Below are experts of layer 4 (counted from 0) of a mixture-of-experts language model. Rows are named router (the router's row for the expert) and show model dimensions 0-127. Each number is 500 + 50 x the weight over its row's rms, rounded and kept within 0 to 999. Numbers have three digits each.
After each expert's rows: a language model's description of what the expert responds to. This comes from a sample of Wikipedia text that the model never trained on.

# expert 31
router:436595475532493529525489534553544510588431460565461475484561465430522481485420580486496533494567570460447538476514491532524449423535457509492519553456491485532581500486526545461559517518518511488468508419520503367539489441408576492498569533526481434433529508481442424607557582450471510584513482558531482536503554442452502474508624608536480408402552436523450488524427481535473459381494
Description: Scientific word stems. Inner pieces of scientific and Greek-derived words, such as yl, hem, oph in Thermopylae, Biochemistry, methyltransferase, plus MPC and JPL in asteroid tables.

# expert 3
router:489608551551486550517470571561554511580535478520439467365503428482494579516514519474437526482482476482543547496520466527557466467492476525462516538454498503511545446555451613458532551516572425549471484454489461437507506442377539556493594454505488516481495466458453479582565640475456419608554470492511464505452656521445468498541592526543566486411484466544522491476488502508464527419505
Description: Line breaks before sections. Line breaks that close a paragraph, list or table and open a new heading, section or infobox field, e.g. before ==History== or - Genus:.

# expert 25
router:443584587558492553463481565524458526591475446545453531444569428483540571498476581508487530498524495466502523601455427500546418490523438508461577547444463476562515423513470551471535518557531434509504488421483459408503450451389532580484582532483469436451479475460463476616506593459400436584513421470512436551485573448514450472540526561551497481424512499476513529494479510590429509457562
Description: Table cell separators. Pipe separators between cells in wiki tables of filmographies, sports results and statistics, plus closing brackets, quotes and years inside rows.

# expert 46
router:442605568518479517527507575585477506495440402446389468433571387503474561520484590530470508502487464453476462553497509529524441471512422465493529564482401440521574418502445616492477580521525430484504420470499506499501487507465528598451550462542505460483427524499432535526540536474366544578569486461490483536492524507519417503472537597533511545406502444502468531481476496531432576428549
Description: Function words and copulas. Linking words such as as, 's, was, is, became, called, named, dashes and his/its, mostly in known as, served as.

# expert 36
router:416579571586459514482508507488477617544515407515474532466551424436462526461491572458480575526508465501495556515457455512578477479509414498463545580458409500556491495528439540484500524545555444510505461436475479404448463455395529547487547442529430454517470508470496421605511596486408452546547394471463403519464543523451401496514553517536482525411543493486548485499515499558443589433546
Description: Commas. Commas, alone or fused to a word end, after introductory phrases, years, places and list items, as in career, Army, In 2013,.

# expert 13
router:457508554529477547476482601492499561516493436527411501457508401447477524516496603448442529509507465472509561529441464500559415516551457478510601583465450494571549445522486531481555542502599441521465429461449447419495462470459489489481588488531517436372474432467466505587542637443410504627530435564591505504438514511401489493516522542524492439412494512465513516484487462492445504477509
Description: Sentence and heading ends. Sentence-final periods fused to word endings (es., ed., ).) and closing == marks of section headings like Bibliography==, Sources==.

# expert 0
router:414529457560470630498493500588495563555532493500485491411551398414492566497430564450512532463534523510462570527438432471595379506541492467430589546444436513556507466526494561498536591516531498519439485446461505452507572438474436588466561543413475456442516489465413522544520518449445501621542460565478481517433520465494511526567536527534508479396584524537544491477483507519457548484454
Description: Country and place names. Country, city and region names and their endings, such as United States, New York, Finland, Auckland, and words like city, island.

# expert 32
router:442567470513513534468463519493525579545500459591531483452505514529560513530519630474442574538526506546532534530535467503449401498484525507465625604484451417500502453577544589485512552595504471512454450455496461387490506441363517571453564494454485508502465486483489427635464542441482487554402447504476498508445575449458520592459542516529508500437529485524498594461427542492502487490432
Description: Letter t pieces. Pieces with t, like t inside names such as Zoltán or Aztecs, plus Or, int, and scattered function words and table separators.

# expert 15
router:445576551637522496492446570565468542517526397474450458482568447483507583497509566473439534499510489504486595451521449558566395451572479526473497506495461472515544390571513513443596612539542463541445537450415488395489554516418529487487533493535500462516491524509501460565578544461401402556515445517573518542444543469507450489470594580532515466450493476566550461451529532496476549488491
Description: List dashes and prepositions. Bullet dashes opening infobox or list lines like "- Full name:" and taxonomy labels such as Genus:, plus the prepositions by, of, with.

# expert 14
router:500539475553549518479513499458470538503478433486468473443527501456534463448522561488441584545498524498544557566503415513483355484514486470424508535465415517523580430446507565449589557607504517459495539432445444404515516485380456528464545512414506408433447451446463502571537532474475434606580410530517469524523557460517465533538571535478530492385532447516578485474451549547552474445479
Description: Suffixes en, on, ion. Word-ending pieces like en, on, ion, ern in place names and surnames, especially Dutch and German (Feyenoord, Köppen, Frankershausen).

# expert 43
router:425537487594487500572473505527450558564504518539501479496551403399560569463419509496452594566422484423488497546494469491527376443595508523532580570471540430528519478546436564486558594529536463531541518437502505485482518452430460505507582568462424436463497537548456489596555588460430439550526442520538455545452505505505410490496541535522497517421550388540574530485466535523488543503467
Description: Common adjectives after determiners. Adjectives following the, a or a possessive, such as first, new, final, own, public, often in film and music articles; also view in peer-reviewed.

# expert 44
router:430571477544539530570404546496442547526502475496511588480564460527584607440522546485474575488525427532536480541504476521521448522480456506453537531461411472531534411502442559459540532586558476514505484505516422437501535377399466562521560473434483417454522544543468528601521554525470473604504484529489397550539552453524434540570574463462488433449547453500569524574481531572467488426537
Description: Concrete and life nouns. Common nouns and word completions for places, roles and life events, such as staircase, place, role, house, church, birth.

# expert 7
router:505614577577491538451506527508507525517561472541503483439509417487469525531488550506484605474474499472464505476477377512499368436537426470512630596411482541522513465533476585468523550464515450472538409461550462510468489486403542482453576535487481448462481528503462532514569520525438483594559469460460463526433604454465454568433576561522502446372569530534451517476489541539523484467540
Description: Quote openings and pronouns. Opening quotation marks and brackets after "said that", plus object and subject pronouns such as it, them, him, and the word not.

# expert 39
router:463628444509529503490509539541496526587507418455482483482566506514518570561486573611483552451483571443474540485474436509527478481593481495428494567486429431523551506523458591494527518643533480493543472477456499437479484509448467524455633485551571428408517422442467530517567529437478475587528524522500506546432616409485464464492530513555527456397526488457513562468435511465444477460547
Description: Mid-word al and j. Word-internal al, an, j pieces in place and personal names (Kampala, Magdalen, Trujillo, enjoyable), plus blank table cells.

# expert 35
router:508563541526467523504466489512527445514499470516483582434546430522587569495526559504441477467506543459507484570490378480485495444568402475414549522413407415594481421475450555464485604569541457507460500502465464456490491429450481558513577505434494456515467502514426507603472556526450535599487486538553470572391577439489467490590490486583505459398528473473503451510446543542451521426512
Description: Pieces after initial D, N, M. The word piece right after a capital initial letter, as in Due, Diamond, Diaoyu, and acronym letters like MTC, NPC, NJCAA.

# expert 26
router:495656503621454574567509556583481620514499487451434487463503463487493538456467530500467564471537528475439490495457402556541407528520481547441569585438480521502483485516470525452474506514547489585503541483423484496485489422406489543474549515515510465488431484472445522593510622457465479570516409469529509574497507525475418522533542565525515471412606514502567518467396555520456574495486
Description: Numbers in text and tables. Space-preceded numerals in prose and table cells: counts, years, ordinals, decades, such as 12 hours, 16th century, late-90s.

# expert 10
router:474546498557520603505452497506530583541517439528410468509499484415542493475458583507419574491513442500498538526512468537528416435562457501522587550527472477592516455519453531517563562519503459474490483465445484375526480453445450581478552550449469405483452443480431460561543589482498422635553485441563511570481613460475512508489532503524526539413517433563485468476432568555472510394501
Description: Name and prefix starts. Word-initial pieces of names and Germanic words, such as den in van den, Jer, Mart, Ber, and prefixes dis, de, com.

# expert 17
router:504546509555527558512454508557484501575456488437491540481556437477553595480501569519411578513486486485453490541533388553591418442559500495451565545485403527511528409485470503449542501550541429577562532447509505448504514473504430536468595516485460412456498478502459468636487543519381438599536363515550460537497511404448518524564543485518547520440537516521549513456470482540551494459560
Description: Past participles. Past-tense and participle forms and ed pieces after was, is, also, such as found, released, used, built, located, and aqu-ed-uct.

# expert 47
router:496548541541463507536493545524510488571543479468488529459570483457600483493464611447484571467484495477524538451538477522538400514534472506510594519398532537557450438554498518452558594531603521486477438511453394470530535428424501475461589528549504424505484475508464500568490588505473410559447392486475388540423626464451447570517506548482487485449553503474546502494428556543451555444438
Description: Word-initial consonant pieces. Single lowercase or capital first letters split from their word, such as c in codes, census, coincide, and B, g, n elsewhere.

# expert 20
router:459643496523386554487505597579484532550520488446450491474558453398551560506429595504558505514537476495506556490497505511593439521471494492474529527471522495468461472580410585494561596570553466516479473447528384428444442434432497543505512508547413479462516484494426478529497624501447490517530362514532428530524582463469471550458521588500513475497570502531501489522457528527442519487545
Description: Word-initial consonant pieces. Single starting consonants p, h, f of a split word, often after a hyphen or article, as in sub-prefecture, co-production, hydrangea.

# expert 2
router:445608486541442548464469495569485534562454442518475534479564491403522587504404477502440498471508556493537517526460445535486440530494419519470503540435483522502445453478476655467582456527589459509536509417483457453550596508410471520431574498468476489399427539413428461557522572511500525621502411551456436573486534420538452465490496548593519467495530478495515539476471460519488472441532
Description: Mid-word vowel–liquid pieces. Inner word pieces such as ol, ra, ur, il inside longer words (Intercollegiate, portfolio, barrage), plus word starts like influ, exper, recogn.

# expert 9
router:456539577543484561475503499558530468549488495526492550478555445556541548528455548516509563569518550404548491501549448488448435465564503428469566577465504424493496481531459507500536527627540441551497414479538409396569471419384507516426576543460487442481501519484491520589529604493473434565444445460514458487474505484522538576548516607551537525375532546550499556488454485539466555408485
Description: Word-stem pieces. Stems and middle pieces of Latinate words before an ending, such as Res-ult, in-vent-ory, sec, cult, fig, and the article a.

# expert 12
router:462491455472484554485509501479546528551488471443435470403548422484557526535463545410456532495543549395514497585490455470487429499555457516440550552506403505523489440516444579449533533609593466512538409469414489413547490488343503555475587507433507474481482562416457478566513534441473507542541446568536509493489563445539440484545586588568559485471575462493486482453465506510431555508476
Description: Name-ending syllables. Final pieces of personal and place names, often vowel endings like -lo, -co, -ina, -son, as in Monte Carlo, Vasco, Nelson.

# expert 28
router:490558541476473546413476543492598578516474446451501467447555447536441534510505612518396518516548472450480551580513445534525525482525486522430534563396423515569555446539454541496497566593530426525440513514505449446491465452418442579527606484460501448464518377458507548525514509515501519576497431478587430533524644444476518512567547536471524445413513459536446467469474511525477555448494
Description: Plural s endings. Plural and word-final s pieces like -s, -es, -ers, -ies at the end of nouns and names, as in sources, parties, years, Granollers.

# expert 42
router:495542530556462520476468462493499585537537509534511542483527490466491458449476554477492553544498507457550502566474440515453448522547521518440514486423490495559534468562516603501586447562560483541538470427523427391534593442480463496410624519472442450455520500459451475569510591532458454611471384466601395539470522449534453501569539665512562461416505513472491518486469489540467515466552
Description: Inner -ens/-est/-ect pieces. Middle stems like ens, est, ect, clud before suffixes -ed, -ing, -ion (uncensored, dimensional, amnesty), plus starts larg, interest, success.

# expert 24
router:421540518567499587523455514543524496583506407492478451410502423496463582479471559474513571483542459468471537474489471460541409468553426502431604535531498463553528465477483543513581549491533437550534445529458490491447464488449487526510536521534494512480378507496500452571516655493361423613515468438498482547430550523482460546566536482578478455397587477478533449452460538478536543526529
Description: Date parentheses after names. Opening parentheses with years or "born"/"aged" after a person's name in biographies, such as (1923–2018), (born 1969), plus coordinates.

# expert 11
router:459639544511500582447488493476518582562508400485480496484579479467540564546472543504508521507491558503543555465550451552574448503470521516423562607467482544527536457525479612488450539483585458475538535451408469425482541514460542548519542425395428452506414498497451456605487538479424494587543504478483419553477542419430472567507524542545537448451519449502496477460506458551475520390574
Description: Conjunctions and accented bytes. Mostly the coordinating conjunctions and, or, but, while joining names or clauses, plus the first byte of accented letters in names, such as Ł, ë, ğ.

# expert 29
router:455563587578441547509454511583458540581506492530445505399612419440531543543467586526471543513480538467486535571544486515556427477464445537479527533453475495469545477516487549478592547511560443563508440420532438487537456440432550602427569510465443464520496549503461511580567554500460444583481447493476420556446615510372502506464580514551537539450481490523541513473470495521466503409493
Description: Line-initial capitals. First capital letter or word at the start of a line, especially after section headings, such as A-ppearances, H-ill, ==Career, He.

# expert 45
router:475528551495424542564481508531488525541499454518527512473537418514510530465447518526515504566502481514457530586522455571546429436537466533390620526462456435463474498566508541509565559565588501580516451512539455430518460450457484606539601453479439403476525488542438463536508589492469438521522506483579431580459568474551423545562597513538541425413499437573558542423459547516481526455556
Description: Sports words and w-stems. Sports vocabulary like win, goal, scored, runs, football, and continuations after w, such as w-ick-ets, w-anted, w-ides-pread.

# expert 4
router:521579519470474517574547533518509521555414495480485517474490355478499544446466535544431536547490517474526505570473396543503470445545517505498599539501527557569498450499431628480496555496600473508529478492550398429433463439437478575476567486460431400485501531480490459525506598494435431580474478421567445527445593478509462507471594575586484404495523512514478453482447547511457464521453
Description: Letter w pieces. Word pieces with w or W inside names and words, especially Welsh names like Hywel, Gwynedd, Dulwich, plus New and W results.

# expert 1
router:494626494521466488464479571544521527555415459476495439435570472468553557457469594532443546464478471428519517602429494513455488498469510492453537577469467429482539393537450528484518527589476410503483444476469423449441426486441484560443552573440506435451543439475440582581519527468457465543480412551535405504519548475519464550532572630460493480401551512485527542457486440538498461520541
Description: Mid-word vowel pieces. Short inner word pieces after a vowel or consonant, often before a suffix, such as Minne-ap-olis, Sa-ip-an, overl-ap, and quantity words like many, several.

# expert 37
router:488574502546494511519462483570551495543540438476441431440538437499569513447454490474457562469534521503519538456455495509465518507563456466505585562518508567503476457521440580474511533504506523526545470431531453418510483410429506557443596436512530378466440520466454531541490565416431457495455379482493477532472641475525531530501584675527465459429547549508486509441413490554431490495438
Description: Inner consonant pieces. Single consonants or short pieces like c, n, b, ic inside words, such as bal-c-ony, tuber-c-ulosis, Quer-c-us, and prefixes rec, disc, surv.

# expert 5
router:458553546590479594539514504554501520546441429456432515461567425411529547485488597524484482486528432478553561556548495491543447481486433503501654524488411471564565422541493581409504550462523429517549452447452500460480470476426483581505575513497478452479445505517479422638551511473491466552545418498522502564477531531446491546487532509560483458391450449554551484427504473445477581496525
Description: Prepositions of place/time. Prepositions, mostly in, also from, of, for, during, between, until, often opening phrases of place or date like in 2023.

# expert 8
router:485546495578461547536408600463532494485454391444470484470600493521532543571439629521445511551535479474547500536512447586551446473493508423463547562517485527547529483517451525553551538568536465490525459457467445360464502531409444575461619529488532410445545502530492515573588529446433499616484493575538484508450554477466483561498569481566470488446550473464459520494421521479458473490507
Description: Foreign name syllables. Middle syllables of non-English names and places, often with h, sh, gh, kh, such as Shanghai, Lamborghini, Mukherjee.

# expert 34
router:441580540563485566471491599549534512532529425524434503374488473502564588501477597476505546527489456474502551566454485546556464419522476521513608561462457474552513404517448599484564545517506500535494485470509454413459505472373528505526532530526490417436444499486504465549543601460388474547500442501506436583449495442423426499501515567553564458405482514497529470466520524532465543414541
Description: Mid-row table pipes. Space-preceded pipe separators between cells inside table rows, plus other separators such as ·, semicolons and colons.

# expert 18
router:478604518525445479471418560503511470539435409520435532454504473460586534538451559456528542528494542441569537505545423517485408460502508442494588537438492516425514427492405514463488554567528505536493473462485505390497471512478551509451607535451567439446494504437451553520530493466412515576526387459550516570478617447435478477554569573466523446415559487492435522492439432555456495475562
Description: Pieces with m, ph, pre. Word starts like par, pre, Ph, inf and inner pieces em, m, ph in words and names (ceremony, orphan, Cheeseman).

# expert 21
router:389556492561464555464490566524486545520526532543464560446555495497556487491397596564521488476449493495513590453523472530549517487565465497485537557448507444532489387589500578457504502479517461627567481475456456406456483472409473469516568496487486412397527502517491441532482542425472467527498458517564514604462593477480445461482505580526479511403554396472466514436405563537440562505497
Description: Word-initial fragments. Opening consonant pieces of longer words after the or a, such as t, fl, form, ext, neg-otiations, bl-ues, dom-estic.

# expert 41
router:483552537573504551450556513575510500590419406494527493428579411509557555526434508493402540568465579523533535586577471538480502522522526566448612580443420491496527510517476589458510527498554513484445490467503425426453477468479480543469649560456471490512512549488453484592527594528496539561522390530542463549531540441468501453553543508520524474424527442492437512520462511511407528468560
Description: Pieces after p/f. Word continuations after an initial P, p or f, such as P-and-i, sp-and-rel, P-ine, ro-of, f-urn-aces, and the.

# expert 27
router:439606528540558587532470567591562578556545456517514510473552493513571553538435558535493524495554547498564523477469436508512474451486523452438509495500465488550533422500453542442561549540548428542468482463421469382496440485480438608452631561508574462461562441491443528521499498466447463591457442449495521537493625469509514506533578575452412522440456455469489483448524575448460551478502
Description: Mid-word at and numbered lists. Word-internal pieces like at, ft, ar within names (Alcatraz, Iftikhar, Database), and semicolons or numbers in long number lists and score tables.

# expert 19
router:507566506534457532431426503584548536583571446481447541485555415446454589517523529485565535568557455424558531495506470526429406569514473566483563517488409474514513451511436541405574587587538507481466512499537507404499494414425485581466571502508469444455519519448465556620514526528500449568512418493497493530479544437482509512559557541467498421436573492462480549491417532563409492465494
Description: Mid-word le and e. Word-internal pieces like le, e, er, de, que after a consonant fragment, as in Ptolemies, Petroleum, parallel, and names such as Detlef.

# expert 40
router:458603472567426515514540529537520519548567477556506486445544453454537528449476622445459486506495532428527487512531454500511440450510564559461502499470518519524520416523454529423505560594503495505428525497576472439480465475413512515542584484460561401479518495468463473598506535472446496605487348501571369538449537457518511515474537554477529375445557491521494530526415514509500522381559
Description: Abstract noun suffixes. Latinate word endings and x pieces in nouns like approximately, sex, relationship, distribution, function, circumcision, diameter.

# expert 33
router:442515590541534564490419553469517589500558512479435519443534477477471553468400630515420543450438537453514514484528445563593506497462487457483525637513537453527505465549448564471538546538518438504463536490479455474482538437403492560452537452471449493495504435514435470579522552454502488621520474503560437524456616487473384535488515502525521470469570511575548517494437526532533498363539
Description: Name-initial capitals. Space-preceded capital letters opening proper names or codes, such as San J-ose, Z-aynab, N-amir, and asteroid designations like J-C.

# expert 23
router:487477484549518554491507504599576541531503439558480550429539459449530615494421529511456506482492532479463549560491469517483425520483462509446562622509456463474466452405531576451519533525566469537466462472459389469456487430386536615479607515514462461508519501452469562588511535444453506601559506494505508549500608513497488534516549494515436419410488500516540566487545556449428424413453
Description: Capital letters and numerals. Capital-letter pieces, the pronoun I and Roman numerals II, III, plus the ro piece in Chevrolet in motorsport tables.

# expert 16
router:360568522552517525566438568584456488576479359505469516428514447434522530430454597539473505450585499489553487528510436496477403460463474487566558541453456539565500431536502520488507530545570457499525464448522499468513440493455458572474597474489549455406476559511457398536510528443450437559522450547518518588442565475461490477544555550500484442451503468550554514410434568463446531484467
Description: Location and linking prepositions. Prepositions like at, on, to, of, near after verbs or nouns, strongest for "at" before away opponents in sports schedules.

# expert 22
router:485610429489510514498480505566512530556548480522468438461549485458599527549457570501471548512491526525553576574476421541569484487483446439499547565566487514628468488500463548505601475584594481574544511405462521420551453514424438530448585493510504447503508496462510488489481602495435478551541383566546452553459569471479419517582518517478572438443525486462506529439443575554509456449548
Description: d-ending syllables. Word pieces ending in d, such as id, end, ud, ad (Considered, calendar, Universidad), plus verbs did, does, could, jud, refer.

# expert 6
router:472626453514457590435540529496502507577522487455504499436542475457564508493511502548432574456524507413503610465553455526555455435537436567393520502423402512550530445503413567442561546513586471528506480428511509394514422502404436488472571480516533412458439497457458500534550539513476465553465514507573470557575578448524496513515535579594487487473508467499514501454543483512422597485543
Description: Table row-start pipes. Pipe symbols opening a new table row after a line break in sports and results tables, plus capitalized name starts Ha, Ma, Sa.

# expert 38
router:492515557492506483499441520484463517523482458518529523487532466516475516445492546547438569502506492453525524579441461539534456491476442463420636542433423458508469484516458571459555495459567448468483513445524433421439533471426415568439613505447447427486466540539453487595578601574474440620513480560572435607423560487532503486535477533583569465372477432494486517493459531502521496488531
Description: Pieces after initial R. Word pieces that follow R or r in names and words (Rishikesh, Royal, Rolling), plus country codes like FRA, GER, and words show, Park.

# expert 30
router:472562487561470522559461600571467562565517463545487485451599492461433511535431553504472498541507553488562520545435489545526410457478486504455547518373492438547571429541453462510496529543536473508445368489516444426563434454408477524433584507398557450476537453500447549589549525510458529590483451536472449526395556488454475513536564537523501509447514413561505493488411463538434514455485
Description: Direction and table heading words. Words such as South, north, Team, Gold, Silver, Result, km, %, often in tables, plus the piece ath (Aftermath, mathrm).